Experts of a small language model.
Experts: 256 experts in each of 7 layers, 8 picks a token, a sigmoid router.
Training: a variant of Adam for the experts, 4221 steps.
Below are experts of layer 3 (counted from 0) of a mixture-of-experts language model. Rows are named router (the router's row for the expert), gate (a neuron's input weights, with its number), up (a neuron's input weights, with its number) and show model dimensions 0-191. Each number is 128 + 32 x the weight over its row's rms, rounded and kept within 0 to 255. Numbers have three digits each.
After each expert's rows: a language model's description of what the expert responds to. This comes from a sample of Wikipedia text that the model never trained on.

# expert 53
router:125129102151090072079255082151165203058145171121113143125134094093119155164183096141086149162064142078119171179126193163103105083140105104133084167112120161144141175108138134155158129134146153115126095097132130129105204090091118108161107108163115123088142128086147190116113122151189161131093110163150119121126129129129124106153135124146129107108164092104127063144156140132127064108120114166118133146151198175095115052181130060131130125115117091128131083142127161183135154122152148157143147096187152129074175103200129118117124170169128123165124138162142108091164118159134150123
gate0:134163106152109136119160110097126135127109127042116126097141131159161114158117118135113174100067137112149128141142143113129080121174139141145159118000139114116132125122143111160118124110158109124107123130212098173179149186131091185168069139132168136105134134125166120126088133133143114092121109135078126099069089000203098126117093116190120140136126183173159140089166142120127076118161139168115143181072102125146124186133122116186087075121128107128119154086106116119162121125127174171047115139144147139153042128126150097090150146145150087140123123113169119146081125147112107134
up0:124145160089099152109129156141097220118084141061145111133133125110090142133135113177092137154086079093107088149161095076140095168172157159162139179099126100127164137121153136156131140101131121095068100148123153174191142203101130150122074117145128064117118156090108126113106136255199111071134128131126074131130133129173071054107113129126107162126097151190154133088134094154092087112162168136103154150088157127122132174138125123136120136148170118098128176064160098121129112142162157169110127170141158134133125099142192126135205118110163087142096090148174122123157093178138122104
Noun suffix endings. Final word pieces forming abstract nouns, such as -ion, -ction, -ization, -ment, -val in retrieval, conversion, instructor.

# expert 35
router:101065107150083083098202086148207146057139171115161169150146085144110103164165130129081093149089155082129156175166140111111081117162162083070102162114150171090152098110125152116178102147139172162120143100106150122094181092101095107153127119125115163082110094071093175119105103147168191122077138146142148160123158143126118089180104076162172116138171096151145090108156127111093067112087097175114175148134174164123104072191118124104152123146112143081134089149131130144108146187127176146142098076162170124079181100184160077147124141131078151143126151141136147138142129166116107131
gate0:104099123116119097078147118131146131110137137129151169125127042108153168116165123161092119136117137107132151175124127125249120154096171120129193168116137131120102134131125151116140216075115143144117134103142132154066141128115149105161117147112104134102126059129120104122110216151158204098148129104149114156149174134145090124172103185205152090147161120105112093140137127126114092054086046143128128074176144220130162084122135093092189138174096157127151084101111115126136150062144138117133143105165098078139156116127077107105097090147090107138150160128083191123166128104148144123
up0:150100141132157148149124130144100139118154120091072109159157239134113159094141154131118159189117065087139135148108050109066078115188061068161142133161140159086153091153134111094098140143156171115147108186138120125162129141160127143179171126122167181149140197068134194107103155079121097186071120197106119140112138138096174174138151116082143138125130113090107128148086183176135116204156184160171156110077131132136117149115076125157102127155188191105125125109123113122117138140126136065147115137131121148124127133113086113148172171109123140135116078114131098118122136195075120120
Scattered function and suffix tokens. Mixed tokens: prepositions like of, by, due, word endings like -red, -t, -er, possessive apostrophe, prime marks.

# expert 31
router:096071112157079089104197092148196151060123171103151167153141091137114109171159140145083081163091169084132150176167123111121080138152157078068098167110149172083153084121115146127181096150144162162128152106131141111092183092094098102149121103121122161085102081071089188112097104153171183134087132144140150166112148156136132083180097091174171131143169100145129100102163119097096066112102101175105172144120166160135102071189095113112147112157102137084130081140142122146124156179129179134145115069163170135079180110188149088141134147136087157139108147152133140131142129169116112117
gate0:102126123138081115106163141168164142077141173089155138093148066125134145154189088125059120135094166082120165174204130145130097124119152143084091190185151187110153137121161162121164111053115145165109138069125152135095167113146035104130140123151152149101130088105114133096098104138138213131074126130139156158125102160154141103133072117136121098165191100171140139116166163123154085092146118166131118146146216131131182077172161109099122127145130148102127053134112187092099194159126138149121132122185198120141161140180150109117180152163129100119144137108114102126098143166156129131
up0:149138183181149123198062112189098166177152133158096125070177133134133070132106119156096143214170100170126122128121120114083139123128149153130113120112097129148084136160108065153079122137122114135159143095122166061124098119146032113153119085137073159152111092131099106127098117128076128092209096107113125118151116137154137097110148102136096134142130142136097136174119107155167135130138131078034069079164117146148162131108110170161092070143144142188094124048123134109159143121172171105160141169149097214127140150140157154139061151135095084159093112161121127105140158091137114112
Word-initial pieces, of/in. First pieces of words and place names, such as Cha, Ed, ass-, North, South, plus of or in inside long formal place phrases.

# expert 55
router:131092112116085106139162076136147085087130206116163106130114106142102160140210139141086099103103164098124111161197104093122091110182095062107156181108102164115177098114153126117148143097166113146109129124169156140086149102056066094164088092171149137098116115069141184106110158141159187144092170157165177139130112132092112113162079111192163097178158103149134107102159161086105064144127117178093152136115142155142113064185121116131175082102141070113142123129135141153118144161164163113159128086178148159088198087200127105116143132164089117137133156156140121080159126120127112121
gate0:147181135159127168135230101118151091141104139114133130167155094162124116150114176161104116125142151119147201149125153106090124128142128090138174097093154115071189145136134121160119140123107123154132117129163167161130135156104147106144163112115126089132163112105159046127122070092129130119067176182089159150141097147185113138101088117113137157080115135113147140120090161176157085047161134166111080096152130188145088113201073105119154060148123068092138145099136143171122187159186132184048089136163133169168200097112075133135132112099176122139137125147164076119145141109122160154
up0:122140160144172131138183099109141082132145177132122106113139120139117131133083165123115158172120080174122126161129117089112120122171133112123190118108121125083156183058144120138112142125074136153081108130139147056090118092108111117103107118196100094169147145112090088117166138119139160133088138118122200171149083113107139118169118136143156158108103124102122108093149178108227081088192137130129108131110130153152070085182095088131124101080127113071117137092100207141136171197155157129083084113128147156171141085123085191186102122098167109099161110183086057071170140095107124165
Section heading words. Equals signs and words inside Wikipedia section headings, such as == See also ==, History, Career, Biography, Events.

# expert 39
router:094065113149107128080190139137182135083152183088191179123121075122118139175157163115105084144129148081145127169151198150091097093151135079081086152109133181124120133121096156110159100128133159150115117128110179090102197121082127119182126113167110141097150065109092170094104095123143168134104136150123199166145170177136097078168098084114115110146179070105146125110174153131100049123070096150093158137165158136094079027181095108104146124138155117101165104155145132153114141134144116128151108088206180109113178138172114115154111152129106111142136170136135138132110148156134120122
gate0:058129140145144052094121145181131193108109076100148210108137089178181120098114102071168163166134107101127186091110106150082139091119123097119134164153125138138139152134141155125059139151114150130056096169113145096089113148151070078069122080112127084099194117077068098156109163149110188130142102108133110131073165141132154128140139138137138105122161157130141144120150129144136101128132086112196102152167102111114175103134193115076091117115049203119137114108106109132134103144119079164115162141159185066109130080150144087108121104147133147146147175117144130168134100141144048123
up0:146115095093132149136172097053143112125127166184103074143084131108129128101134175141110090087115121138136098168140159098160130182120141122142099149131082133082109133168130129156140121133129155151172171097117077131132137090131121133128164136131130124163141151137192167170159132120145088136106132186185130082067160107162132098115177177149151165143163104127115129137083104152137118115130154198075202082077194034125065188168088131124146156195165219102096108176114093137136215108140152063110116134161139167137152114143148192148137146113136103123140106151117112108134164174129179146
Sports stats table cells. Pipe separators after row labels in game stat tables like Passing yards |, and mid-word pieces such as prose-cut-ors.

# expert 56
router:143079099162101112084184137124138098075131160126093191120179119082125097152139099122076109133100156091126153143160173075144121146179195133075139131121159189077118149170115158143146133138163163189137092124154166100092148080106104117122089147116113168115090091086083225137128127170136202066098139130163124132075118189161143091140085103169126105128166070143162101084128167146121025135132128173153147133070140114120050100165127116125141120156136154104156130178141097118135114181135145148140117064173166097096197092161120109131104149117100144121141126110132120115115144135085136146
gate7:155177089168071157128141159144133139107188136124157080119074095138131120194153169108093124116098112112085161110116117097156133070123143124141148101093130108144121133125095155119127161126160000084115132143175138173114097132126145100180132152159106123173139093114130129126101139064118131105155086121164113168127101076168159085117146159148102196154144111097129146084104134190136112099131136113230124119145130201126094107085132148080100119144137132128095116159199138155186115141142109128143095103104123113054180173148112136137149079133169079185112123182107119202173135132125085134
up7:134119112087164120136159134132131126026115099110116127173145130103168118149115113079154102048101144123109073139125142136141141130171096141146164118121127080155137156148105124142089177099224166139117097050153094175148122126144125126135148105063041136116132145142176128056127109099131116118112096153121144159069089092139166111111072162169124124116152132072139123127116163084119140119154167145117132147116101172137079127149132111159118108128107135173183135118136143136096149116119187159083129142115145153104145142140024136222200089148106153169129123133229109100165147132067155131
Credit-label colons. Colons after film and TV credit labels like Created by:, Written by:, Location:, plus commas after dates and by or with before names.

# expert 33
router:095068106157087089092202093148203152057113174106166172149145093138115114175163141129078087154091163082126149175164136096125079136156158084070106169117139167089154094127119143121191100150129166162117147109125147110100184091104095097151117105121119158086086089069099173113101128161168184138087113141131143169123161146142135101177108074173172116154165089143147095102159120107096070111110097175120168157115178157114114076187113110115159111152110151085122093153135120142114151184134175141159096072165169113081179107179152079143127144137078159136116147143124153138143131170104119136
gate0:046089135144123125152134136132147157102097145116115167148128074151152117168172175146232136150145177077156090123150148162106150083114165114087088147097107150184167100184079190135118126083116141135171131103140153119125135146148110136203085116115164161085132116145095110195070136146141147109137130163142128114136142102154140061153096118139170136116157132133141138081123119118063108122075138117074138192127140123120142028122139131113136145121121153163136070150148152168174154147073195144089094117165151125059191142138146130117126072142166175127100171062124080113088177117137107126
up0:081143133112152143106114133150121132151128095113017119160133121133142150147113135145154137175105202096182129117131107171080110129119150121136125143144098122171149129164091081121166254100101086097187121134123140229105136153175130141138099069105123170134095129132094110180084131149086126113122076114111131169161124093200121104104084123124122152106132154138133161107094116108110128085075130072102093144126138133102172102103147156142104119141110178136132136122107111138164178145126174141080133148128128125102135111042175147085136091138181178121157154210114128160127159117109222175
"And" and "as well as". The conjunction "and", especially "as" in "as well as", plus scattered name starts and word pieces, e.g. McC, collabor.

# expert 16
router:165113109084128108127131143123149179038175130103166151120127127162096123142155147161115081154099114059132148148169118142170127134136170091060110159117128166086167137133138122119212121142139155151098121131100108130112158123120060093150126132141119150035098131050133186107099164118144181128105115156162098129118150197160145114172114113147128108178132085101136148120122098115064060139125140162123126162088164111116070087188114107093144116155150122046146075131151142144133150136152166136138083055193208099118205107194150069107120121109124109150145139152144136133109122167122106123
gate0:138114071097084126113127154103173065110133113115141147131148120151093105118168109097135095120054089099096124134125147104099126133136162082145150162126160117082163146153186117131097103130175152089127130128127126124153105164117125144118156084118175134094161060148143100079112110136153148113088138151114148144165110109151102111148064157140128101132157086113115134146148164132055093115118121165120182168117087134107146074126071117106052089161182168143149140115005138094142105162157119185118015124194094109095171122121121133161076113156048115123092118130125181115167081191127102114
up0:156132120078106100112116190114161144107181110101141134124149153183140113097102139115157149082128102050129122148136115094107139145171166102093096096075121108076151125134187083161164117108142163100087148131116106144133119155162123123070119141114110157122138082117103131089117167124111138135084152206071130169087100194149143130187077097069092171175108165081167155158140153072047076132082141157137196181169110155109087094152117082188097139142142147162110133090091179138139122148143142127137089033158153166126139168150074152144127130089138099144116148181105165138134099143133079133
Infobox field labels. Infobox field names and the word just before the colon, such as Genus, Coordinates, Developer, Portrayed by, plus line breaks between fields.

# expert 59
router:086067124134104125089229110146179123067141183102130182131154071128115127144150127135106112123134162034102118180123155114098077136152130107079083136117146176088110080101144145155153113147106167127145135102109169137123195125087070108121141107136092152066141094084071180080137133128142213144113151150123145109134151176123122108194127085168166098119178127149105081115140157135078110156129071159092144157106169185136118071150111101141160115124156131067136102130142126142138150207145126151121121074144188088117184135162155103165117175128083139131104155092123103128161135127077110116
gate0:117153112159094087163142106132136149133096132178138123118083122123161128151134127119099149128097100129088135119169111145138106079165139137143191131139140135145120139181143085138141124132117115108124162143138126074076179086237142113115073123130148129116134155114091085075114116152171104178132120109144154122105093096179146129169134148151115174117107000125115133153106000045132109133144130124127161149185137126166100108155174091130111049089093125108161225173136129132104086147169156110173134156114101118114155127174129082108109153156114124152111106131149169110135137137136130153
up0:169104129134115164140131139108085133161183124154079133092119146123105099109112120132129161119123141220130163054110137135168091098109120139131096089098163110139094122178150187145112152127118136167147151079093042094120067106113034131130139144155140131189099088115127117114205134133151136161107096120168133136211149127181194182152113125106109160126084134093133091091112140150188112134109128119107130137164142130093156131059106157115143061116108202194150129074137132120042116152095138052170120137123127105186147145125119137144097097156146149083147074111135104167125120157169118098
Determiners before nouns. Articles and possessive determiners starting noun phrases, mostly the, The, a, his, their, its, often after of or in.

# expert 24
router:106069108181123069105189078130180130049151166120143171121153107128123105149169120130112100158092147096170126185178140117087062128128133104062074172137108124094133106109115154120148083133136147151118172098105151118108198121098102121165102144123113145096098100071106186129095140154155204122091133158136113140103150129138136079189119091171164112153151113145121071124136127104078069083146067136138172176119181120120071092183139127113165174186091106092145096138148113122131163170124178148154077077135158112083187068179155080150153127140096163143129138133133166121139135167133121122
gate0:130114080149138146169146078173108129127106123116166145191171114106129108082163071122110161144059202142133145141155096117110129138136175125090152129174088092150108122095090184085112169158137093115140161136136101127105156154169151107131129147093094080109184135148146123071113161123139175041117136161111171123150167125107112063126088118154100153197130115141177125137144125120070000126143143134182208135136095123131123145127149122129168155160085132139160102147171107121103110110094177139146173081155184093152169137148085082169116116146070161108121152151088184156138173116150131103
up0:130163065145180093138109093162105106154103148087151131158240149132143118126134139149113187155091160084117128131159100152161135135129152131101131117207141081144093142108096189098129211145142122081114154127103089124099120142143136134116141155107121101158139129181134153125085199120130149125129108163110182139119153128060143116116092135155138186142135129146180097085150128132110103098123124165153206178142088131141109162133116138118143144186078106233136108104152096092151133124109189120098153003137185144155141130165104113149158081146091151101101148080137142174190141115126136135
Numbers and word endings. Numbers in coordinates, ages and results tables such as 18 and 79, plus word endings like the -ting of dating and the s of sits.

# expert 26
router:100069113142086083092198090150200140059117169111162175143146088139101115169163146147082083146099169078122152173161153114118079139158159083071093162119148168092153099126115150123190093151137162156115133121115148120099183088095096101149127103119128165080077084069084187113099111145168185116085126143148156162118150153137125102183101072157169106152172093157140094099157117097098069126096105175110168152128169161133105076192110115112155115146105145086127093146155121142113153180126168135150110074166170136074181098182151090144128147143084160138111139148136151126139145168115110125
gate7:107109140132137107143156147137131113076137168116165155115168120159153146240116154128140103100120143091091105157190156111121091089101133095118123099121087162131133083050117150096211111138130114173115074108160139068127155073102098155150096120087123135095109062122107150118114113105145166092099116132176149161156120104109136072149126141075154125136178119143140108155111124127124029165157122170126164201147115193098118019128139099069147109128102140129156076153096150139115119224100126131183146091169169140125137132146114169147144179114067125150141109160120124121190124133114115134
up7:167164116153021128149115104155120204147127057144065081174110147189138121079144122126119163160111070141128153090058121145135157146130112106110101160155172109093126192114157125129105184146121119072124132133086126151152172199157147127103130135154134109142153216122139114142165138158137121189130142099143101088108116163153068167133118107145136127164075143114117104118120160165113173112099126098126069100109142100138135117110154174155121153097138069122123147091174101073122162070112098168049129172096083126137128109118134100094091100151185137096121186109140120118040143134132174164
Article a, list dashes. The article a after verbs or prepositions, dashes opening infobox lines, and of in phrases like act of Parliament.